python train.py --n_layer=15 --d_model=256 --n_experts=16 --experts_per_token=2 --d_expert=224 --d_shared_expert=256 --activation="swiglu" --moe_layers=[0, 1, 2, 3, 4, 5, 6, 7, 8, 9, 10, 11, 12, 13, 14] --router_score="sigmoid" --normalize_top_k=true --routed_scale=1.5 --balance_loss=0.00269 --balance_bias=false --router_cosine_scale=20.0 --n_groups=8 --groups_per_token=3 --init_std_router=0.0365 --lr_router=0.000473 --n_head=3 --n_kv_head=1 --head_dim=64 --vocab_size=8192 --norm="rmsnorm" --norm_place="pre" --norm_eps=1e-06 --positions="rope" --rope_base=1170.0 --rope_fraction=1.0 --qk_norm=false --attn_scale=0.125 --tie_embeddings=false --parallel_block=false --init="trunc" --init_std_qkv=0.0331 --init_std_o=0.0 --init_std_up=0.0331 --init_std_down=0.0 --optimizer="muon" --lr=0.000679 --lr_mult_qkv=0.7 --lr_mult_o=4.0 --beta1=0.95 --lr_head=0.0054 --warmup_steps=200 --schedule="wsd" --decay_fraction=0.77 --decay_shape="pow" --final_lr_fraction=0.0 --batch_tokens=[32768, 65536, 98304] --seq_len=256 --doc_mask=true --train_tokens=549600000 --steps=8686 --dataset="wikipedia_en"
Below are experts of layer 8 (counted from 0) of a mixture-of-experts language model. Rows are named router (the router's row for the expert), gate (a neuron's input weights, with its number), up (a neuron's input weights, with its number), down (a neuron's output weights, with its number) and show model dimensions 0-255. Each number is 200 + 20 x the weight over its row's rms, rounded and kept within 0 to 999.
Before each expert's rows: "comes before" lists some tokens at least twice as common just after its tokens as in all text. This comes from a sample of Wikipedia text that the model never trained on. Tokens count by the router's weight.

# expert 13
comes before: "-", "|", "s", " \"", "The", " -"
router,203,210,212,183,197,227,207,180,203,198,189,220,178,237,198,182,214,187,220,215,180,203,203,184,211,235,224,201,202,202,196,199,232,254,247,225,167,165,213,221,179,190,169,217,210,194,203,167,191,224,183,178,207,185,207,190,245,218,230,188,202,171,230,196,174,190,185,173,173,195,187,163,194,198,212,206,202,190,167,204,187,187,214,201,182,184,202,201,193,203,244,181,184,208,235,197,209,222,199,213,199,194,204,221,230,176,199,218,201,199,212,196,210,166,195,197,181,228,180,191,202,246,192,159,216,184,212,218,226,245,215,186,179,161,223,220,166,174,216,220,207,178,172,214,194,193,200,220,181,196,232,217,207,204,177,172,190,164,234,174,215,138,230,177,207,206,186,201,221,187,185,226,210,209,207,212,183,196,203,178,195,221,205,188,190,245,205,231,204,158,238,202,203,211,206,195,168,218,205,189,211,218,206,210,215,179,203,204,175,201,225,194,189,206,196,199,183,171,174,177,198,191,208,192,169,180,205,201,195,164,209,220,226,244,155,221,192,157,228,205,208,223,211,210,213,195,204,199,207,215,191,234,201,185,193,215
gate0,211,204,228,180,236,200,188,203,215,209,220,180,205,170,173,203,182,170,187,195,182,199,154,214,174,215,207,204,169,179,189,212,179,197,217,188,168,164,155,217,197,196,187,227,185,228,209,219,190,215,205,191,179,202,200,208,234,186,221,196,214,172,176,219,210,224,212,180,168,167,179,200,236,214,163,246,212,196,218,205,201,180,200,174,224,163,222,170,193,206,197,194,203,221,188,193,191,176,208,184,191,177,212,207,213,188,207,199,264,198,219,210,194,179,187,203,187,177,171,191,216,210,226,197,183,202,223,214,204,223,174,238,176,191,208,195,190,190,175,162,212,164,213,235,165,187,204,238,184,158,214,212,194,195,194,165,182,220,228,213,211,137,204,214,190,215,185,194,230,199,187,196,205,175,195,211,174,224,244,209,197,237,204,211,194,190,220,184,197,202,215,198,191,235,153,184,199,238,222,213,180,195,200,221,189,199,199,209,212,225,176,192,201,201,205,206,209,192,182,211,190,173,195,178,194,183,222,215,180,189,219,170,181,219,210,202,204,179,210,189,215,209,199,219,192,167,205,189,148,232,222,182,214,220,209,171
up0,214,201,208,194,179,191,234,221,238,193,184,197,228,176,175,206,210,202,224,197,205,191,187,186,185,222,191,203,201,234,200,191,163,230,214,169,173,193,193,200,196,232,210,200,159,170,193,185,218,188,174,193,199,167,204,184,223,212,229,193,208,198,184,198,184,188,199,209,210,158,178,202,176,192,189,204,161,213,187,214,197,194,203,206,211,213,217,209,176,185,217,205,221,215,202,221,191,195,205,224,224,187,231,184,207,179,200,216,195,188,201,206,237,205,223,204,185,209,180,214,193,188,207,208,199,229,211,255,219,223,198,184,187,190,207,167,182,200,209,212,213,189,224,215,239,253,234,191,174,234,222,215,205,204,196,208,199,216,192,160,229,192,218,210,203,223,196,205,225,215,196,169,189,168,196,205,174,208,225,218,161,218,209,152,179,196,224,197,206,202,205,192,211,194,233,178,197,185,206,198,162,217,203,206,226,192,239,207,213,161,202,194,222,178,223,234,187,182,198,188,206,175,202,209,219,196,213,227,153,246,221,249,161,183,168,155,212,211,214,210,230,200,207,215,184,189,181,237,199,217,219,164,208,245,221,164
down0,217,174,191,181,195,214,177,188,239,208,214,194,209,210,194,216,200,193,230,195,179,182,207,205,181,171,226,220,188,197,207,231,167,192,159,195,215,178,196,198,175,199,224,249,235,185,224,176,176,149,214,190,194,207,197,172,226,207,239,184,186,180,241,220,192,204,195,192,197,198,209,213,196,198,219,236,186,199,221,218,194,199,206,202,208,172,202,215,189,177,208,184,208,209,210,205,185,170,200,170,195,177,188,208,153,217,207,171,239,226,157,197,213,198,226,193,244,208,193,251,182,197,162,203,188,185,211,201,220,205,187,183,216,181,197,159,198,188,233,203,168,236,193,211,219,214,188,189,222,228,233,183,194,196,187,204,210,199,220,219,199,216,214,220,195,207,213,243,207,164,190,182,199,197,167,205,165,209,185,186,205,164,199,212,195,210,211,216,185,190,207,212,202,208,205,166,161,211,195,187,202,193,187,194,243,176,166,199,146,208,223,206,196,236,218,198,160,189,221,212,196,193,217,172,191,210,182,246,207,181,199,192,184,187,158,211,149,208,205,210,202,180,181,217,172,214,184,187,193,220,191,185,222,179,216,218

# expert 10
comes before: "=", " |", " was", " is", " of", " ="
router,172,173,215,233,197,246,236,176,197,185,207,209,189,177,220,208,204,175,228,183,166,200,205,186,216,193,235,215,212,227,192,203,209,180,227,227,173,205,215,194,197,192,165,217,186,199,206,164,190,178,201,208,205,216,212,178,220,233,217,193,229,226,224,207,181,205,180,237,184,168,202,185,234,201,210,180,186,194,175,203,217,197,196,191,178,205,204,178,157,195,222,197,224,164,229,194,191,191,178,204,221,225,215,215,198,199,190,219,206,214,229,229,195,227,196,247,203,153,180,168,195,219,195,184,183,181,216,228,236,203,229,189,207,178,222,224,167,182,193,206,201,181,175,200,207,177,175,247,156,186,209,221,184,234,203,186,237,200,195,185,233,192,225,169,163,187,218,214,248,178,191,225,175,166,187,198,189,202,212,196,214,200,195,179,206,213,216,208,213,190,238,203,199,214,186,173,189,208,224,192,205,229,220,163,187,202,167,178,178,201,194,175,209,186,197,223,208,201,170,167,161,220,214,181,209,191,216,175,201,197,201,175,225,195,205,213,175,171,171,179,181,208,194,193,170,200,209,189,206,199,219,192,215,198,203,234
gate0,209,213,180,191,188,179,156,193,195,201,170,161,209,213,212,202,227,197,204,203,175,205,207,203,203,228,221,183,178,178,212,165,210,198,197,182,171,196,161,192,176,185,192,216,211,182,211,183,215,163,217,204,188,198,227,211,185,183,194,214,217,178,202,211,166,192,176,176,174,167,201,209,229,202,240,220,212,185,176,207,176,246,201,225,215,192,188,154,178,203,179,223,214,199,192,242,166,185,198,181,213,241,214,164,207,217,197,211,203,194,199,189,220,240,184,216,202,190,190,224,213,228,194,226,179,201,206,160,207,176,214,178,147,191,228,196,187,236,200,211,203,191,175,197,187,174,230,178,205,242,226,205,199,187,189,155,208,201,182,211,210,192,193,174,215,200,196,199,216,189,212,198,172,202,178,196,165,226,191,194,191,210,151,208,217,196,248,190,215,159,179,193,197,197,175,180,194,205,180,248,206,235,197,239,203,188,220,202,181,212,217,197,187,191,178,203,220,218,206,205,191,208,197,233,202,203,236,166,190,203,194,220,211,203,174,229,226,214,148,205,212,181,190,182,173,210,183,179,209,200,181,189,206,236,190,206
up0,188,186,169,209,202,223,192,186,240,219,221,236,203,175,191,185,195,234,154,224,177,205,201,198,192,257,214,194,216,235,218,205,199,221,180,202,200,197,178,192,192,193,188,188,229,195,206,233,185,190,200,238,197,169,216,188,207,221,209,223,198,231,216,214,179,168,217,203,188,223,192,204,189,209,209,202,230,215,237,185,207,178,190,191,238,197,205,210,169,191,175,231,215,147,201,249,237,188,196,195,169,191,212,223,212,210,205,190,195,166,202,198,199,169,212,208,179,172,189,203,188,225,239,189,238,187,154,221,215,251,208,180,197,179,200,218,194,204,220,197,229,207,230,190,197,191,195,204,224,210,180,188,189,203,186,201,201,217,220,254,221,202,197,200,181,206,195,180,192,177,219,227,185,208,199,221,192,197,241,212,205,178,199,221,202,169,163,180,200,207,207,195,170,188,188,215,182,174,203,165,217,185,190,232,201,216,207,206,196,195,198,208,197,208,207,155,167,213,189,217,204,194,186,228,172,226,218,192,190,164,198,182,202,211,209,187,173,200,258,233,195,221,194,225,218,192,229,173,201,207,216,191,174,166,187,182
down0,179,204,194,200,186,196,176,225,210,232,236,197,207,179,233,230,195,204,156,214,174,209,176,207,217,232,183,175,205,210,198,193,206,192,192,179,216,216,186,174,215,191,206,222,209,209,211,215,196,225,159,192,194,224,213,249,219,209,231,200,216,225,196,164,215,212,181,200,198,209,179,231,219,228,171,141,176,209,201,157,227,175,171,174,170,160,217,217,221,194,220,209,219,215,217,212,198,195,211,198,191,172,222,196,176,212,228,181,225,184,246,245,222,193,206,187,222,181,195,225,196,188,204,223,205,164,197,192,186,195,217,188,177,144,189,204,174,205,181,189,172,177,160,184,227,204,198,212,191,203,224,196,176,183,227,201,150,225,192,202,193,236,221,195,218,191,229,200,188,208,188,191,187,181,209,197,174,222,190,210,206,196,184,204,187,202,185,210,188,215,201,176,253,190,190,205,181,219,240,194,187,186,198,196,236,184,207,209,194,181,203,202,204,219,178,196,187,192,164,205,161,182,177,213,212,214,203,220,196,186,186,187,181,197,166,194,180,231,183,213,179,208,201,203,221,190,196,187,152,204,173,189,214,204,160,194

# expert 11
comes before: "\n\n", "=", " The", " He", " In", " It"
router,158,190,174,239,206,229,211,174,165,188,200,221,152,213,215,229,226,195,271,202,190,235,235,219,166,223,225,220,224,219,169,224,230,232,214,236,216,190,188,177,229,190,180,171,195,164,193,160,157,209,168,190,186,197,186,185,201,220,240,174,194,196,210,218,215,185,184,189,183,170,168,181,175,212,211,189,168,151,195,223,160,179,187,204,192,191,180,232,183,171,202,176,230,175,183,179,208,188,218,198,186,229,215,198,215,227,218,205,172,194,187,171,222,188,192,212,199,206,179,162,212,219,171,191,190,188,213,183,204,191,194,190,173,208,202,216,201,167,202,196,221,197,177,228,208,207,199,195,176,190,223,209,185,201,173,182,192,182,220,195,239,173,230,194,163,208,186,207,211,213,218,180,194,179,200,176,211,183,205,210,219,193,206,211,179,216,182,209,217,184,231,221,175,223,200,168,223,195,199,193,207,218,212,183,213,206,193,165,180,220,212,170,229,193,185,191,211,190,183,210,183,185,203,226,176,196,206,196,199,215,183,211,211,179,195,205,167,185,204,189,199,220,181,207,228,187,209,210,203,194,208,210,200,191,180,205
gate0,168,163,203,192,212,218,189,173,185,189,188,234,183,203,203,225,197,267,219,243,167,193,207,235,206,196,183,218,188,213,212,207,206,190,215,205,221,194,217,166,190,225,195,189,200,160,188,206,201,217,230,193,201,174,198,211,194,207,204,219,179,178,187,208,181,181,208,207,199,210,186,165,167,187,205,154,175,156,204,196,231,201,206,192,186,215,209,179,233,179,195,192,219,203,178,197,194,200,211,156,193,217,190,218,222,188,214,182,173,195,194,192,179,191,174,197,226,203,186,175,180,190,197,221,207,239,196,195,176,187,163,192,220,174,175,194,209,217,201,236,222,210,191,197,207,194,226,219,163,213,243,198,220,177,208,193,213,198,194,199,208,185,204,210,215,192,190,137,164,223,176,207,185,187,207,182,205,205,196,215,188,210,187,179,219,181,192,185,219,195,233,200,169,170,171,186,194,211,183,157,172,177,217,210,153,165,163,193,205,211,191,186,220,182,184,209,193,208,246,172,189,182,202,226,221,220,205,210,192,188,193,202,194,207,174,244,184,184,187,200,232,192,207,187,156,174,207,185,158,177,230,191,181,172,188,208
up0,209,193,193,158,199,204,217,215,183,181,169,194,210,205,214,186,208,209,210,211,222,208,183,215,210,247,145,228,209,215,201,179,209,213,197,202,204,160,224,199,234,209,203,187,188,210,210,211,179,159,206,204,193,188,219,204,169,207,178,209,214,227,173,242,211,195,174,189,216,229,220,228,229,209,203,257,213,158,168,186,213,188,218,209,169,181,198,185,181,206,199,193,205,190,202,203,228,207,193,251,222,207,167,236,194,172,197,198,171,178,162,197,178,204,182,211,196,246,209,219,190,215,209,212,187,218,207,229,200,168,204,182,187,210,172,166,216,179,216,230,218,168,218,190,193,209,177,197,211,177,217,187,189,207,186,239,205,201,199,192,192,155,226,182,193,193,222,209,186,195,206,169,212,214,223,233,195,205,200,242,185,201,212,199,204,234,228,223,191,222,211,183,195,197,169,205,193,193,217,192,159,197,187,163,199,201,212,230,200,195,235,213,211,204,170,235,205,205,175,203,240,224,191,187,220,193,159,213,171,181,191,230,212,203,194,193,199,176,215,156,223,198,206,195,183,188,208,246,183,189,213,192,197,190,177,181
down0,221,204,179,194,249,213,179,202,198,172,230,208,190,172,214,184,219,158,198,208,196,187,212,177,211,199,214,200,168,215,204,207,173,148,216,214,202,189,175,203,200,234,232,199,182,183,196,171,179,213,191,198,177,196,230,190,214,207,243,189,211,248,213,178,177,223,200,182,194,195,207,196,166,229,176,189,177,216,233,214,227,199,198,212,224,211,221,197,200,205,215,189,192,213,226,207,211,201,217,197,183,193,227,187,161,218,204,200,211,187,224,199,190,168,146,201,200,201,211,235,213,176,232,239,183,207,195,212,192,236,193,237,205,162,211,208,148,183,182,190,188,214,190,218,213,195,207,210,210,234,217,192,202,205,214,167,194,228,194,227,172,192,191,183,191,213,193,207,209,227,252,174,170,199,201,175,195,204,233,183,220,222,171,191,202,153,183,182,178,196,208,195,189,193,212,219,202,239,202,184,201,235,209,217,219,197,198,130,192,234,189,222,214,214,238,202,216,231,204,188,176,177,203,215,205,161,221,183,197,214,197,194,171,216,208,201,179,199,209,216,201,178,192,206,191,186,194,165,203,170,184,196,206,212,226,201